config = dict(
    n_layer=13,
    d_model=448,
    n_experts=48,
    experts_per_token=2,
    d_expert=144,
    d_shared_expert=0,
    activation='swiglu',
    moe_layers=[1, 3, 5, 7, 9, 11],
    router_score='softmax',
    normalize_top_k=True,
    routed_scale=1.5,
    balance_loss=0.00128,
    balance_bias=True,
    router_z_loss=0.001,
    init_std_router=0.0388,
    lr_router=0.00044,
    vocab_size=31966,
    norm='rmsnorm',
    norm_eps=1e-05,
    tie_embeddings=False,
    optimizer='adamw',
    lr=0.000449,
    beta1=0.95,
    beta2=0.99,
    grad_clip=1.0,
    batch_tokens=[32768, 65536, 131072],
    seq_len=1024,
    train_tokens=483200000,
    steps=7345,
    dataset='wikipedia_en',
)
Below are experts of layer 7 (counted from 0) of a mixture-of-experts language model. Rows are named router (the router's row for the expert) and show model dimensions 416-447. Each number is 500 + 25 x the weight over its row's rms, rounded and kept within 0 to 999. Numbers have three digits each.
After each expert's rows: "gets" lists some tokens that make up at least twice as much of what it gets as of all text. This comes from a sample of Wikipedia text that the model never trained on. Tokens count by the router's weight.

# expert 43
router:443502470497500508489518474496499514508467456506514438500484527549504469502504466490449471493498
gets: "-", "|", "| ", "t", ":", "c"

# expert 28
router:482466481502452491547543449498501530487495487524501538479503533502492462519477540476455456509527
gets: " from", "6", " that", "3", " from the", ":"

# expert 9
router:471472487541519497542543481509509523513489469472510480528489529549507506513484467479472484475495
gets: "\n\n", " The", "The", " He", "D", " In "

# expert 36
router:519467511502481501508505471505473487504487483468528442509519537533487496510476487475485497490492
gets: "\n\n", "i", "o", "u", "e", "a"

# expert 8
router:499490507478465507512509458478451503501489480514522520525502535495515445535470533494443467519480
gets: " |", " |  |", " | ", ") |", " to", " | S"

# expert 7
router:488514488473482537504532470494483503539495471511515436531509556543522454473502494481459504510501
gets: " (", ",", ", ", " ", "-", "| "

# expert 10
router:478474465502484549496508465501496481551486472543546518518501558550496461506488534498489453504496
gets: ";", ",", "===", " –", " |  |", "),"

# expert 45
router:494491483517471513520525432501466523512493442501520499487496522538514477522461498485491467493488
gets: " | ", ".", ",", "–", "; ", " |"

# expert 22
router:503462466498478509504526456499500524534491473531519504498492525541557468518500500474444516500489
gets: "\n", " | ", "| ", ") | ", "; ", " from "

# expert 6
router:441500457484487499529534462493487513535456474488503491514494499480534474534507479491469488476526
gets: " ", "ag", "ust", "ent", "ak", "oc"

# expert 32
router:469468478510464523516492503479502511531471473515486482489475484507530495496491484517473491509492
gets: " in", "ed", " for", "ing", "ated", "ed a"

# expert 18
router:506469479540464523525484457477490518509476476499515506504489510523528487524531479463455504486509
gets: "000", "10", "5", "3", " two", "9"

# expert 29
router:435480448507468525525504469479509522519454451509536517497491548519499478517518546461495490504502
gets: "1", "2", "act", " state", " game", " term"

# expert 42
router:480466467514488512508520465487486506489492477503515495520459489532519464494514504476461452471482
gets: " was", " is", " were", " are", " to be", " being"

# expert 12
router:487464471532478506510523468487466509526501463491530498514504525506537470517518489482469443480493
gets: "1", " as", " as a", ",", " (born ", ")"

# expert 38
router:464472482518458510533505465477472522503490437506508475529490507500527496520518488495490465497490
gets: " and", " the", " of the", " of", " in the", ", the"

# expert 3
router:475459456502450496490548461470470526535498455488517513527487537510499475533515517495482484513459
gets: "\n", "==", " final", "on", " ins", " car"

# expert 2
router:493440500534474476506486506523472533515486468514507463526515491547504454475501478486499484486504
gets: "|", "=", " of", " of the", ",", " is a"

# expert 21
router:510484497523479517492470449497492513520477451470509478477483523479526462546488503469484499511499
gets: "\n", "er", "ing", "ic", "or", "ly"

# expert 33
router:482481484517469514517511458519484520492512441494508493492494527532491477498488466499502473476504
gets: "–", ", ", "-", "/", "s", " to "

# expert 14
router:509491503502511505516488460510489507534484504510519492503490556533494481503510496513471486482520
gets: "'s", "1", "2", "0", " of a", ", a"

# expert 39
router:473494508507468500533496461466513476491520475511509499495512498528515477533477524500475469509512
gets: " to", " with", "A", " that", "E", ", which"

# expert 44
router:512481499486494526485498462470496463514492482475538434526471540502511487510501497471447478474507
gets: ".", " by", "s.", ").", "\".", ", but"

# expert 16
router:501504489505492521537484486477495513516490449515525484498487555544490487489480529469470467485491
gets: "1", "2", "0", "3", "4", "5"

# expert 4
router:502493472518441507497492465490502475508494448519505473471511501528499463514490504489450470484495
gets: " in ", " at the", " at", " in", "°", ", in"

# expert 34
router:517486504500483531534484501486473505519486511484535492514489550511506502493529485499482471462514
gets: "\"", ")", "ist", "ant", " home", "s"